{
  "router_z_loss": 0.001,
  "num_key_value_heads": 4,
  "decay_fraction": 1.0,
  "decay_shape": "linear",
  "doc_mask": true,
  "train_tokens": 697400000,
  "max_steps": 5321
}
Below are experts of layer 5 (counted from 0) of a mixture-of-experts language model. Rows are named router (the router's row for the expert), gate (a neuron's input weights, with its number), up (a neuron's input weights, with its number) and show model dimensions 0-255. Each number is 500 + 40 x the weight over its row's rms, rounded and kept within 0 to 999. Numbers have three digits each.
After each expert's rows: "comes after" lists some tokens at least twice as common just before its tokens as in all text. This comes from a sample of Wikipedia text that the model never trained on. Tokens count by the router's weight.

# expert 20
router:502433490499490446562501456486552486501567494468494486455506511427521457495472504555449537502454451448497414511467561527477471482530496443585509566467516432451496415547474509479471508524471458547501513585480508515436471465515580485571511541442459467461493538478553509436458536495549506462455469455513496499407529612538520476517519525489499457448507480543500496586453496491516417447507525552482469491509558524517575474480476504496498514507497516574488434544465497490565532486492500591509461509529464488489516509500559503501529566537541475509449479520578472570478486522497465514484498425513521512513503570602494549575464483459478504499474505534497534483447501530524523510578514482462573499617578507544519445519500530540397535492501476567582465488518496536531436533545500
gate0:453433531536522529498488471512473519512515433510482466533527536482463536482475541429475465461547451531463483514509487590496525552459464465535523493509524470490511480536509478506504466566565483468441502476464481499471458518458566519526527508574521471502475483592584459517529485538625458478496537472464511531515510510529475482516502553506556574494467479478545511534479554446510531435486515477576495445458568473511503532483525452569518506458444527513446520504518457536577432476479509552606504524457511544501505501527526525504510530588477576475528567538505475531471497423493447522445539448480479491603488421497527535437536515477575445403518472516529468494495441427534466472500514544469524517452517579494538480548459473495489454543592527460549523386516415451486490496552469
up0:523478522420473508464463478499507451512472472510500458491524489534526505496407482538501454475536475547536578487476496512554517499506483409498495477481478490566473487537539426572526471528414543453496564548448509526501470520423573464562473558510451465495453493518549529477540477436518475405495516521518430454439511442466546498502483580547501526506515525575532531568539536526494460496436584493529487504444515559459432526523567474576478548483503507544523539480474510572455490491493509504560488537456563536541484481468440558514515494574510597488523549490522525468418424523497512568401538447511479491555454507489548493531510520422536498438523464547492457462481539458519494474477557574516442545458502523537531478590524533522542560500489534508545529526507469551496469443550527
comes after: "0", "5", "3", "4", "6", "7"

# expert 45
router:445513478444465437494514453472493490423519550512558531504550528471580516482457525561490563415524498458576447537485507506485458532478506527553503511510490462429537403537500459537487562504505494523541502515465536527489467493481509532531506478456502486497463487433509495404417469466484558456452459505481524500507463561507494459543487514477516461486460437521511447512409462502483462490536560558495498505530555530490531458488520486432424452497503459550513447564464490542529447486427509500472509499466483483422503549536572517506570491545532427518432396528515470500538448553494562499555486481513506574521581549494432505552424482476537500536463471562536524446435488488474527487501493479545592444536518477543533495579509491554444485503440496529573422484501492555492441538562552
gate0:511545506553563461513502473457424524488535508455554520535517515508510449488501474527533457467516563469533457427474573561439535501558557435506477441470466427495554507520566518510452500406503511506422542455521533475465499550509509524516545486447534474489471484454501484506503534523428572476518542500482512514505533490460568518524492483521486473446513529458519442459508451431486575452495470481562468454458488505478453531484469528449456504538497468500414530488429513623606523480521460530512523485525518438432498492495444533525614429501474481497426477437491475480532426521485458554458548475461574549488572481520450448479492416478536477484486495523572505544497516425540591509482417528496510446503491467535506470555506487554528522511445479509502453565494464464474497544552533
up0:547476536528536555500506539445486490448568461424483567505454536479527404454431541496506507444515538432446436496479498480490528488486445502518471512529459441541549465495453518513549511437496472488514545459461554471513455512480453552560488460434513599447495472521512520493488512526427541472490514479526604493549529576480541473517479505585542464449484534468442524545548427440498491458533531492544461505458484458572525492461484526492444437529487478515481500491482582616494531466424471490442522438466586546447471477438481518482536474509564485519453633505514512530524476563509463473470479471473510484535460556494517540487511476518452544518575508473508555521525426469513524533474488570512436457469467514486474501536482483507467428522531485538490477530501555513540484595549522
comes after: " |\n", "5", "4", "3", "6", "7"

# expert 30
router:472494508507509427513501418474551444504505522507525462424505506439514488520484536528424571462504480516493403493454528520521505561487484572548437609502479444483491516525505531524557618502478506462528493534472510527442503500537542512556537546433545477414475500465552483461468497439528534402484509463463519526522510507479570553497531467474501458466472490510542504512511488491474477416497493549474583499522517477469513485515494513471459484532453532486491397598507492514512476461509484528480507530479480528411491516529527477556581498548478404500524462582535468518511437505487538605513476456489505520527549481501497463603513467518462464498500471581481564443524488580490531494552472510570521469514549435494538451517503502513431478456496437500573463414532466549527460543550506
gate1:468559565465548502550469490503496502385495513565511413557551537541491540569508517497442544492528504542485477437464509504538443514488498578551445515509423451417571489523546528472567492470507448495488544490458510585481478498569569563480508483485558443492535486489444440432564521515494506427543555521478478473520424484501482478483560494541505475486480454462431486547454529559482529540427472457514501529483510540484498535495421553448513551456493496476524487503503508454472363481523521612491509482449513535473524436470524499458515461504494484459518514561506518389498541450558544487453528523487518477557491545514515479551489524511551450456500526508476448535511539553523572556440534490483488493467536436459485541537450510463504486451484525525530469523423513546477441522465531
up1:449519566477523493437436490461457523386580488481445458513420521499473545488533528548504551503514461416500460482455580512511444515509522484527447542468459447526470507504531483447554506495568504575460530544504543533451448470492509551455498508537507401409482489473499509521490501456550430526550507506528475501495516488434505523532559488565516530476532467459470438481533457509437494513492521455548519510512504495480457479534430498416458541507525467468496483554487551461518505478554490548455453483436491493453511395499527544460560527529545575539460556470537476444490558515474489450485508497478515550529523566502513477497458514471539535399571549503510552498506522517596521534454503531545537551401488524509493554516490417482508498543541510511517494476509453562486387463568540
comes after: "1", "0", "9", "2", "8", "3"

# expert 38
router:476454509512503482536487447526524485485528508580565497464520550488522515507521544540435516502453549446502482548429499527424471560461545472560484495465533482443558510509525537520514533549497476456510590515472501565418379480543484425506536523492568512492464552508518481445431458430504562398480479486483534487452546489480559526575560464457526485502446477536517544488463512447441459470461498528519501439513500441512539426516482507480479442540425466510528425498518427498554485455477513589445538505434452542474553492560547499550580551490452501484469481562508517540484473566494503513527481464490548507531563568510478501541551482469414486526493475574511561502456511542479494480535476444530500439543567465480491491564549504552481452492510474548504532467450457516543456557470520
gate0:494422488486508512549496535486523475482511541524545522505437497400494446471546479504509531496515448553515467522504470465542407492521476471507465528478527547548512525491457462586457500506481544507478477471452475485505501508527512531513470507508402491429461497417526463507506526465452502512510474469430537513492529553432622497481465506525540496598531534542486487484451563516443441519432417460564429477536489492562472463433488526526470450497472529476470423436594500531501532491440423458563440598489470499464523516461403544459522519505555518615531512508487530533487402507549518545503522462495467504497476516529474505497498536498498446507519524536576542432521537485538505485500502541510470491490543434570512503512510494460447545436451510498495449515387499488558498479478565
up0:462418522483543440355543429494500506511479521496498505491468488528411514540417469532543460558469422529474454462504505501562437472522515487513551513510524479465481487548522497463438522549503490526441453455492515515490436515445513466520482546419429491503445504480527495510556512497521530466511545513436476477501434477538477491502500585561561532500480501528515499480488530483507436527588533549488462500555624571534551399565531603521536546429536469492473584521461530430539501563555474511533548481498482500488523459503499511498477446543492520516533446529602531478477544516479526429442521493523494492569501580526481507537537499440505500487456592462504486478537492491531523480499493462532465562503470481519473463474516434512542530505516553523509477518466508494457428558558538
comes after: ".", " to", ",", " and", " he", " where"

# expert 42
router:491479496510510416473467455452545455495497478573539510499525480421492439534491543494477552512510483504500497521510508521446454515493508462495501607542489379517527444477507554493474606507497516518549508524496557570467463481504591544486483485508548448453473500448474532472478468497542532414486441513493550549464509485510515521498501480521516490426507481569534525515495531503526456457520511562451611486525484528494498501488541447433511440555501491571538470630565466531514517478439500559429539491470514477515500545536530454492518515555534454504529439605529411533515402518492530563474477472507494533510548502515453495519562483472476482548474495575489514496508503491502506481511519488531543459537487491521538427488480441478373525510463360517546485465528468537521471535549493
gate1:556527516492547503558500569556501536470457453501554521483519479540454433486542527432511497522517507435478556413516473434531525509482583506550477409543533446466470557471563490485468562543456516479496511493545554461451512578532529509567554521424502469498521499508567526553583475458523520576508510511483481553400476463494457392425518508551448470484576495569486472526457422501494497481550426463488464599548453472484495540460475454497553518508497521509470522509470523515470473529489518525444563566501505477487517540564516463436549530543475479488461501586472450461493486470526565488460484483542504513514563511527472446486475500547557522472553493509518410509518508505469521530569531498525472374486530497494452469540532527507465534499501490485487436579564554483520489490500478
up1:520523561482578509509499511541464485544499506580494520517457497502516545487532552503506536599557560508546481588441504488482500463485536506484446503565491524535449408505544460476531508466466485519504481483489522452470443482532590481512554535512460555475572554507560516543519491501549469504539489509543516567461514534408505531501437468444590489496522520539547507442469396529523541529449554500515509565477509477455536494585473517537477525541614476492496485494461565491437471487443516540504426460460506473449514462529534533505409388451492462470447454483489528504477558461505454563527490490467572536522513476517484560522498549465476561507561467529509502560495505414516451525566513515562494534529550487481519494429522542542444519472526551492464566486505450451521520556559467
comes after: "0", "1", "9", "8", "3", "5"

# expert 25
router:458464470471496451555464387450577521470543524579499546426488540536530488577492502533430581493472475493559494534457526512491484536485477513551458600504517432421504487492481535543532553503511514508544493513492513534466479490542533474615512497431503486454450544446549454504457492449514574437475528458452495547500526542487511526521533470456540480456458499526568435507479485463518459501505560535436559479540530473499518420508516501437397420500423475504502446529506500454512492495479516521470521510514455489466525510496529497554483483505518503529481454565548501522536440552464522551511514383519506486514582513554473483566492494454473509521476495507537502520471481570462504450502467479468580516522531475515523457516571529536391550401481424514550447464544498540523481526525518
gate0:471532486430565527574415522481486530598473481534497490495492476606449517503446449514509510483474527514517472470525469447543527547464523511528472474547493467495497443510437516513529494497518472532530433499545564383467418486494488408505496451402462539535483439508492482532447491475532520432499476487513491521442487523445459483509516490472538549540564519531534439501458544488579449521556517502533530537516516476456483517480582530534484474460525515527471540495525521474482431523496481502418444593620438578437509578448469535447452530508474479496487518472522516455473433461516589490457518466496521537511527539467465496452499549406468455525504500501593504452459523561540465499541533471578501498524542441475541468477507527519471537442455505517489465453496463518451503564514506
up0:510482568519489500478535460566507468439494532431531566557528479426571501484574538485495537502542519562516491571478551583463514444537488449393517561466494540460510555479484494498460506567451476497411550523437454631537559506492516574469488513523522501478565585461500496466557506551466478542528521499545472501519447517542546481519522516501487462489461489461513485492497465501487530458448494487455467446494488482462467501534476486439491512544490464482537456513459475514513558438483469513554587458421593504497488413487485473507589511515464503471503439508427526521503538558449517524564455578512505506535512511547523536505481527571569530426483521455450454482503586522450536514494504510456525481448466528516503473536475572553535481544497502483481476557439525560532561513463447
comes after: " ", "1", "9", "–", "0", "."

# expert 5
router:460483482501529475583525436532529524465522477579563523453538506400524491529537503524467540444443451497551489508430500506478530499442496508516508539529565457463508452510506494563469502610458452494529558531423521494488543475514550451523535510484569470486457520509499458467495501446530512464439482474503539495499537537557548559567476526493551468519484424527598495459424475426394456454589515552489517485560557537500524412476485463441498478552439458501525452518523477468543560525513505552423516547444482531438497526490524509513494500552514496585471457517510466531502484529496515538526417477486482525536498527530468486551542535456448488520486485563496492485500514531494496466551492451525531475578532412575479436502537438530473495467507460549523505444538431497546429564497558
gate0:506475427548503462556545543569592507558461488461469478496479490556485431484477558468509554530460511551546463548450511508550527481441488582531558408502448467455551485493440487537493486512522460517516424509554520520516520520492505461461442517542496491526529461447527541503467489539444470451501502416490535490506504545497527569520534469492553500496486458523515508545453511501478504436488456498507510526452529486460416439522502560517436473407476415465496577531545503492524486539580516500512509574522426473565521545493552462460489514489504430480404491588422518493480533514562540459493457543486482476493523454488523487440524480477544461534617454538582501446533521498481483412515482522482535532515547488561493490538521519437531517475594514449552512479492475518495482471530602
up0:543532459518514497464523499489451498468458545504421510468497470555402529490414459496548458468484456505536569438516459492529467481527509512515485461440528472440539509471495590493566488455486551516528452392484451541500516545565481529521501510504461559550587452492525492471480508509460545519411495511544474522503523493467529552523605543511514519444505460566474572489510523509477520545479560481572589466471537492553560500473545524487502486496456519493547436486513491445474558492592506447522533516491441499538538528469461504543504566541452510465483504552530528558497536522446510511535474462521570439459472507554523447455554429457518557520520501520520500550483502485487488497476463513533437505517478546585581423489505493517534468555546453517529511431600480551401521515477568
comes after: " to", " was", " and", " he", " were", " be"

# expert 3
router:467499436546518489522455441480493496477537501526554513491519531500545524527491573525483573451500552434503481561460553505478479454505537478547466569511540454429519494572500506585432611492405566460522565569496546550504416460541504538497497591437576495451506485480546431472470526456472509462503467511594501528467532466485539520540552531517558502476498487516534457491450534512543491445494522551500512485477544413499582448485482394460455471575455523553548441513562503424524440497509542576518491512528475562476522530506544480546523511514497460534475495528542493518580445517451468542539532416451517487545490493559452519531479523438475452503493450560539497500507508540472522501545497480507520461578533487521524438487501498522476467488455433540490451513538438485500484500542521
gate0:472489553537494446503408478503536596503510515507526445504479493476499487475552451476490513509491471499471453497450493575525547461560478475560515519520482466524494499510520495452496495456493511465476442535473486493426407447527498520456513560471550532421556494525480471479545508511460510414574442553529449446506507510471440537432541455509518478471509458560433480524495560518464503461472488551485470530597518429477547474558476443430438457562493573469494538551576507555502513486530580571522523481522492507507392527487521438497492413523476444466500541434480521566515461505485508508457481425495592491527521467516536564477508524443510418532499478508550509489574499519575548506550476556479447461481531495518536468496427512541554403534440474495567467474472495501519514474482545
up0:531514594532516412504453544465488426495408485505564518462520452535556493489499541505473457490489448526542487558551532465547496526424445535446546511490453539479493469519562458455445517464534515460489580519508471528451481544535478512500574476548472474576461496569476521543494494522541485488474441541483390533508591487487531512556492485484526525484511483460536539511510570533534481581476486486483510513501570517474493436557557537587564553497515535499528493495473554560524582498471435515577482523542474515495515471475445489486534493472450476444493459492513516492502468454525510448450545469571484526538535543526495553594385506465480507503476500435533527527511487468525573414437520425539593504556526469503485552471543418528492519487517506494482526495533479444478552483555484
comes after: " ", " (", "–", "/", " \"", " $"